config = dict(
    n_layer=12,
    experts_per_token=2,
    d_expert=208,
    router_score='softmax',
    normalize_top_k=False,
    routed_scale=2.0,
    tie_embeddings='early',
    optimizer='adamw',
    dataset='wikipedia_en',
)
Below are experts of layer 2 (counted from 0) of a mixture-of-experts language model. Rows are named router (the router's row for the expert), up (a neuron's input weights, with its number) and show model dimensions 0-255. Each number is 128 + 24 x the weight over its row's rms, rounded and kept within 0 to 255. Numbers have three digits each.
After each expert's rows: "gets" lists some tokens that make up at least twice as much of what it gets as of all text. This comes from a sample of Wikipedia text that the model never trained on. Tokens count by the router's weight.

# expert 3
router:132127160127129133159144122144159161179145150105138147116127145126101139119110114121112141161081125146121147134189119110136163127137114148135071126136157123178096087138100098139129134102164100103146113121106162132165117160153136103121125118113169128132168121152109124095132154115128103113128147097115141142132132165078151117086117164102130130118177147119111076089113132117139143141128110070136177114123100130111132137106139100140134107115161138089118156155123163123086098145126099156105156097092140105119113105162149099098149097163110114145173125100063110118122145132129157110144099131141123142178156122155128132125144113124108121094153113139141103119144138113109127073170135121089158132113088134153084175104103162144171132101142099105124175130135182088125107126117132
up19:121106128106137141119110156137153146164156141088137139138144122118095179131136130147120156183127147073121112088171156140127118135134144141163132132154113152148126131115122149156158148118119088168173117146129123141129164126140088133122154136080139078127135177112141151122140130139112150152110132140173140122118126149128123155148103141076151133117121122110134106132154124120097122187104131116101168186093148177148139116101125105135147130160132119110151103154118150124146160118123090125089116127120127127131131140109128087090118141118108149136115124130136085147085110140100099136123171114143126157147113082117061111101144095104121160143114169144140110134159153116134165112126139137099079104128070144111157131105171114144149167110115151135169144145028120132130098139102126
up20:098115149142142135135128154154094140152123136133132121114078123153139116142108129139162133139139102135083122155105110156130132136134086103128104087137092073175167165146106141135147104142091119130188103126121171173071116144100152107128130144154120152130133162176133133175147124108127152095101150101176130135112148184163115091147111124129102126110146119103147136111133103148124120135116160189141113124096158121108070112111135157097139105140132083133122094153140144100109105142120138109109133133103135121161129135142110086162101110127135109146133111100169110151094177110145121118119177141094168104167162177121124127156145108087128149133131107142180167197122124140099148128120145101102133131137161134118156133114145121102182156148107147125126119110110143146134114118100129
up21:132109138144137158136103144131135166156120133105108098126145120100094173159106098177104158131145177144105123108108133145117133148145161057136136077083134136083187145093100130161120129122128161126115092141140080150132131106175130116169085150120114143127151118136116141109151106119163096117196123137132141130117131120138095145133097181126184109160136148148134097131141162105130127120119082135125116128109148136130146090086112123131083091141105153113092142114098157113182106178118163160117139139181117125137158115111124108121130125140099090119120115143136146120147146109149113165194121183136156105124150121096128124143131151115149148132107116136127104103144116129134079162129147147117082079128100157124102171154134146134101128120106145141103140127107107118117123118133120
up22:125101144122144097127125154128088176146152120098097132105153127106146137151136081114094173191162160099116176135094134142137116160111078118167141173138141150115120142112141156118129105087141136111104138115139067140134130137125167152129117166093104102123143156131126149117101150123152141133141132145103109122105128137157134183078090158098134159123122133140124100120137122101150095127105122069152154128111149094111133115103164139170099116158138131167127096091155133164124164116117112168097131171130198126143119109124134127132142118116157110169130115113135132108120139172130114108092158145123130099114113119098127141092123106124157137128108092110087156147113185145121102133108099097116123099125152114099148137096145124121135209158120093097136120123097115109110107143125115
gets: " the", " a", " The", "'s", " of", " an"

# expert 6
router:156120102144177110173111113145137120180140080133134147174135181163109100123120116146123097113153117166140118112134140117154154165122153111157113128135108121154107139155127147139144145121149155136145129171114126150108129109178111163136078091116101115145069158094106072163136110135150130138103097141093135139132145113118143128110137095084181110152115168122112153152098123141126154146131149140107107147097113135149109074145111144140134104126160173115117101138090117136136111141093164112136148133106124142159133118147113156137137139151125129169115153107168148138083128189135144122143107105105144085125125147159075129143169090162160129156148130135124133151116105172131146160115109155118128125098116192144145099098109154140137090133155166167114171138136118142141133117087119
up2:119105124152094108162123150094102150092136129118136129152137154118132106113159139148116120106122161127160125094133134141095137145156146167118132104139082120084146134132145144108169094142146124140116101134134159081106104195121084097153099114152127107129135125122149138136115074130129132151068114098140155166118107137113122199141143200123162131124138170154109176082145117139156115128072113088107131163131111100095123121113150138163094138145132095060140130127142111163111152162128103156116146180119146092124113113145126095132126135131139150113114122153163096109152172138153148096130129119106129146155152117108150091141103185143123164112114136121128144131133170157112126128101114140112132102107130165122136127178092110147139128146148091146105093141127142153152143117104159
up3:114098138139147117154137126111139133142099096122132151139111134116162153120124144178148104157145135155131114119134111132140105116164157114090123098133138123100127131132105130124176133133099086156094152141121134149135123149147135089087168133147109145146139129124136150127106128143170142139138110085196100140110137143172118130187105201112139114115113189134130154112197126130124142124092131123136130142122130144121070145101132121103101135149116121120105088104171138142101152120139133131132101162157118135053078108146117117131121116150147127129113112132163126120130124116142090140144122200078147230158177126129159131108103159085133125133106145120117161093118134109101151134129127122140087101128123123114127142149113129117161145125080111120102135118145117133154185117126129
up4:108138125115082182148081127147170163115130156144136136122121154135122135122121185111105088157120133136129160118141136109118109119135143151147170080080130120136113128127168135093120071123088136131116115080117155131131125143159117104118181189188107137074171147131147140138113082138145149130113205146170143139130120132148116154160126140152123152115137149096164086126124140116141108111126136129116127152104152187100170114146160139158142134135115118141088148084141164124133111129115077118136142138136124127113108127106117090128144117145149108062116128122138090102113128095144138097133157110140130115088142122145123118129168137170129128138113128151118129127117138157108104089123110108109149114138161141135140180107123120122128135145105145139078087159077132166138094134132170
up5:110124111136149107192137134105107165121111115115151158130122135151166124090124118152115151134136118141156142120134128109136145153164099124134153113156159117153167143111089098160090122188134160149147158097127109126129132120151139131106166127079136096110132140138138136147105119136126118117080128088133139124126092139155125144145066126107060121148137140107101151122134151125112140126092137139123102178117118089093155101132110100147125146144120140094113085094176142125145145139163131169106146136140098112105131126160110127129119148022112108151124121140150153150097101151101106127135108083133119144065167087163138107101145115143144132129101120119126150147096120145184137140131163129156161108122142170112085143136146123134129142175172102129125134084116128130130121092158144
gets: " in", " to", " of", " was", " is", " for"

# expert 5
router:121116125120145160110083147115092117131150163138125126136120137121098108161152078146119108138147147140158159172151151119113152153091133127126182135111117105107150129110080131137113106157105131117130134184150138139142116166181078166159137145119167126141152081115123159130109139138147152135099147158104122139115095123170132138140136085154110119128072153137131130116136166144121104056106114139144119120170131134130132105108143121152132182119157131136150116090108097120121147132187131115132138107179096133146155127132113120146121136118147134136058149168138121131107087110145118120091165094103109091107120140110147101121172181134132149128099149119114098103125114120099099130059132128127158123091151128147182105137123150130148078118145172152135132144094115128131158149132105
up19:134111138127148137129170131147186099152144130134094115129131128109145116164141138153117108127183128101126104119171110148131112102117129127152170143129199152143107115123138143127162145151187133119135157148144129125148137166154128144161109089132109096112146168154146146147108140188118134127105115131138115140136123123110123132107111174130167102146121154122134165116132149078111125106164118129136121161126179144147067124124165089112148129184126127116161109150179085134177156203097137149123101167179129145134176152100130144125124123143131156147149117135147090136130113128138126177123145151100122124108120109197132157110145173152157138135106099156122125105159167125145124157118122152145074119163126107144120142124149138156133121110140111103114159135099134167123100108131127
up20:126115139142135120170133130135147119135137125131123054164154158157190107124124138141060123158153131112126133149138145152146169199109160112099099144125139170161186148090120142137102112154124114120122148153132102128117159156137114085126098135134108167129096128158124132087166132155119134124132108105135157129180124146123120107173095160131159111125116151124107121129136170091137080184136112106129130139126121138138103122074142125072121127162131116113149138125165176144124115152097147185124122167097159133165154149129090131132110127157132189150179110127128138157156141154122151124130117127139108152138137175147092115121102116133132131115122128108143130178143183110127093133131136125133112140171178125168144148155124111124110130127126124133142141140071132115127107129105134
up21:099111134136145141159139127136131117126117098157087102081180135136136134142125137122169116130089157146114129147171153135108110103110103140144176091154105127135158126077126107127132142135139085119134159154144126139128105173123166164132157177174169091146133123125124121176158107118150113137146161120124159131100126126144133123155139120124103081115090118109167126162110139124151130126100105128138104060118158119135124158102148117165145127140132149086125156157121129125145129131087137167189109137133129091164110180140115091113087135111169104139143127137136100125133169158107112116153078133153127124110156149173111093134077116115151145164133119135179096165167162137124094136145109141108105136110129163111149149110128125145110140140123141161169151097086118179130118107095133
up22:134106108150133135172117132136117118083103124111093127115137130110120125138139129119120153107145145113073132126150133130147157138127115135169153147156115138134095124142175098144109118118124118104150128117135109131134123171165128128165091143125101098132121141159120101198171166103137141117118143077130115119104122110153132130189128128155124145134112142154139116144142154122125131152137116165195125096161124149082130117120142149105157107139090187138161133171140139121112104111144115119210095115130122163128117151081110126101127201107091145130116145094144127118143160133112151167133158150147119098098128116119162127111078125172127132133083142117105106181182148116142104137162118142152117060116090151145122115132166086162124111140162141126150120136129091135118117089122132
gets: ",", " that", " he", " 1", " 2", " 3"

# expert 4
router:104106132116159079106157129109089107100098130104140105117141105152150130119162174139119161134139148093158140111150113147101105155147139109126178122067125145144118129110175149100145115131091074170115174137119131166137077162088127083140177123153146135118112115113121160154131124100085138156161097124131135146139097113127145128136119118138105155097120104147125139115119137153142111112109118095138097122086102136120108139163122113126153119140067116162132077121165118160142187131109129132132090130148096167107145122108107118128098114110145116114135174128123153148127145114158138138144153142163116150157128134066146107126079123117130179108128146159158148074097131157137124143115146143103096164122169125136131100143111107137095147140109133116155090105131080162084138114150128
up2:110089109147153072169111115195103122135096122143085131126117174084097130129087104169093155192115181148129114112179139164161128133143121139155140098149103150142111148126131105149132119110132145171147114095100127153176125128141147148150125145155143112096158145162182131153150115127161095096130106117122152160115148153141096165168085144110133122100092151095132134161135144116097148135114110125156115132154125121145114146104145151137138161164116121095099112119110136106106123123105117157140137187068146108109125132119100143111084150136147127149144104160117123145104128151077124134140101111120133128105162127182148136144148148153127134148125113117152107170095132133142085131136076166122136114106110184136126152127088109133146154096141111146139129125132161136137128113153140
up3:135101140119119154211114111113127167082075118188129084133137136122088136134114109132167099133121113121160115100149164145117124138119117146142131105139134138090104161140148126130120135124150175127129130144125113120132145127157155115140160135152139151082120124127137118135094118182169075158161160100119131143110193129145117162144080120118112122142113125124135094139160135147160142116123078166184124117101150134114071098136113197126119110170131136102119135104139128141124137120082089154186097181094138128156094132140144140093125143124116126119137128114102136149144079128114164132146147135140149123122159121152136144121132077125096109126094122147134108095103169159146111121160115135106147120135122197109144137147120112187120124143127105163116119109126143136143114116137148
up4:118113105121148090164125166175142142153112144143160151160161199133115172120152125152104109137125129157137150138128137142124122186159150156111125129075112116144149121134110140114143107145148129081116181160119071141124106134148161141125142143134135077141120084099180126093177145116137119124126080117105129156082168114160115126186140122085129115102126118151119135148117159119148128154132188072140125106104125125154118097107133109157121131125187131130105108138102153151136142136165082101118121148138122105103135122111125104115124149136151136139120110129132155167119099099148147110138118105115105164083129130151137150117137107127113134126059113124113156122093138129048098102108151170118093135129117124110112126106133121134133138112127084153143129086109116099123125129142163
up5:121116095143159165146125167134179185165152123119106100163088123070134153174113108125102096132119149121111135123198116117131144122165133117146147069147104150110142119159142128139160157159135099152128137118098085116117112098153146130122141099067140160114135120129124093151121161143123106090111178145160153158105149159170118135127146082094097126133131122129115107124142066111113119167110116111134117138109133133135154124116158088110110179140116110155132134139099097110132135108081113122107118128150185133145103166083102147136160123128150108107159110094113137111092139167102128083160108099144156130156148138135127100151128141112149150161115158147143143162161094116160112121135113138140150144141112130147116137087134116091121099149133188118136155125137135151128110125114106
gets: " (", "-", ".", " |", ":", "\n"

# expert 2
router:127130136114143115068108121138119069106136147124139094138067107136121089121160105120127128103158092082102100162085111168160113105100132121120107125150120139077166182142152133118118136132139116156096094116165094126082192103093128141132076137143106120136127126150130115123087120114130176127119106113138124116140109148100108101144124188124135143143154117149102114137157140069139103116137136145094114124146140136133095108140139105101121133134106113187146094106120114157159123119120162108098138143157133136151124128118127120163110143105097119122146103133110178105138129093123088128169154148127130110164106115079114126124112121131144148153117084089113103142140136073135149122124155120125088141181148102149081092128136118069123181173124110101127114143127138114130126115144132
up19:101104133111130096165074146138142152126125056116139129147109120125055116200109127190106134139116108174136083118156121151153139157133120124096165105150129130152080145119114158147130114137116127134133115118121129136128102149115136113131149100146159125099110115149136099145117160124138124117110127152144140134112169158177115121108119074087074133152129146140090128093126108132100152136105133127136104151098126152120124150101132143187094164142115152114159095130151139144130125131106098127161131218091153144101088108114134134132148141146144160121141121136131153136099143193139151108122098112133128094095090131131152154141098151090135155116111159134143130092118161122076070156125119110130099130153149132108109141108128095141121166125131134101119113109129137109105089123142131
up20:112118158118146140150102134134114146112116102150079057142130140087152109171132088112135131142119109138101161136168105133089123133136099102172134126116128141121155129096120134133143127124182112094121146131121120128142091130173166169101106143117144117089126116104132066148153149102124167114112165114204112116159098108157114141092115129107170153106128161111099065159117136129125138130136076095104169140138180128157148149109165149106088104138104116140120142121121120087142143157103163165131098111138189131115097121116117110113118200170097164139153140148110131122101111146098120144113128123143154111121115124163084108112114179161137166141120131127142139143163131123092117110114125111144144125130145143126097131133158121123126105106105130122160126120136167142152107147122151
up21:101125139124164145108117123158114114178131139134171088174139148120144115148153164147154138122126101145104123146129123170105129125104077153128125148110109104134109165130126097088109124129123126110120151093131150115162138108099138122107095150102156130118133140107128155136073102149122126112131144120136164132151112158129112118110053125131123119138129119168131155164125134122120171133106135122167137124124132110186169150112106162115109106124124145122133145139160142115129121151126138136175125153181139172134049141113123145117140119159128180117130137179182128152123101159103113123153160137112117176132101128102120107149147130177138151114111100177159157064150164144141132091134123109147103130062141130136196149124124090110132134086161141128174126120161137112126154129144129
up22:117073115157124086147108133164129131119068057132114109139098184082124119138129174167129120153108174120156117110160137179095164142146164148147135113069110130148108168104104119161145150142099113128137126137119147101131133122142157125168108130079143136149142131140153148142141135136162130107132146126134122189112130165158093150146080122116121100111103155117120087132176149113105131130108167123162153143138156145133078145086144133149141119178124161135149114133107113131129128142121113142166122157083146112132127128105103104075113118131184191143123109138123112110101139167126139122141110115121144140102155130151134111100129127149115180119120122130153116143103142147125070122123102164144178115107110169111155143097144106137129111117144146156131120116139101154135137105094122
gets: "\n", ")", "|", "==", "1", "==="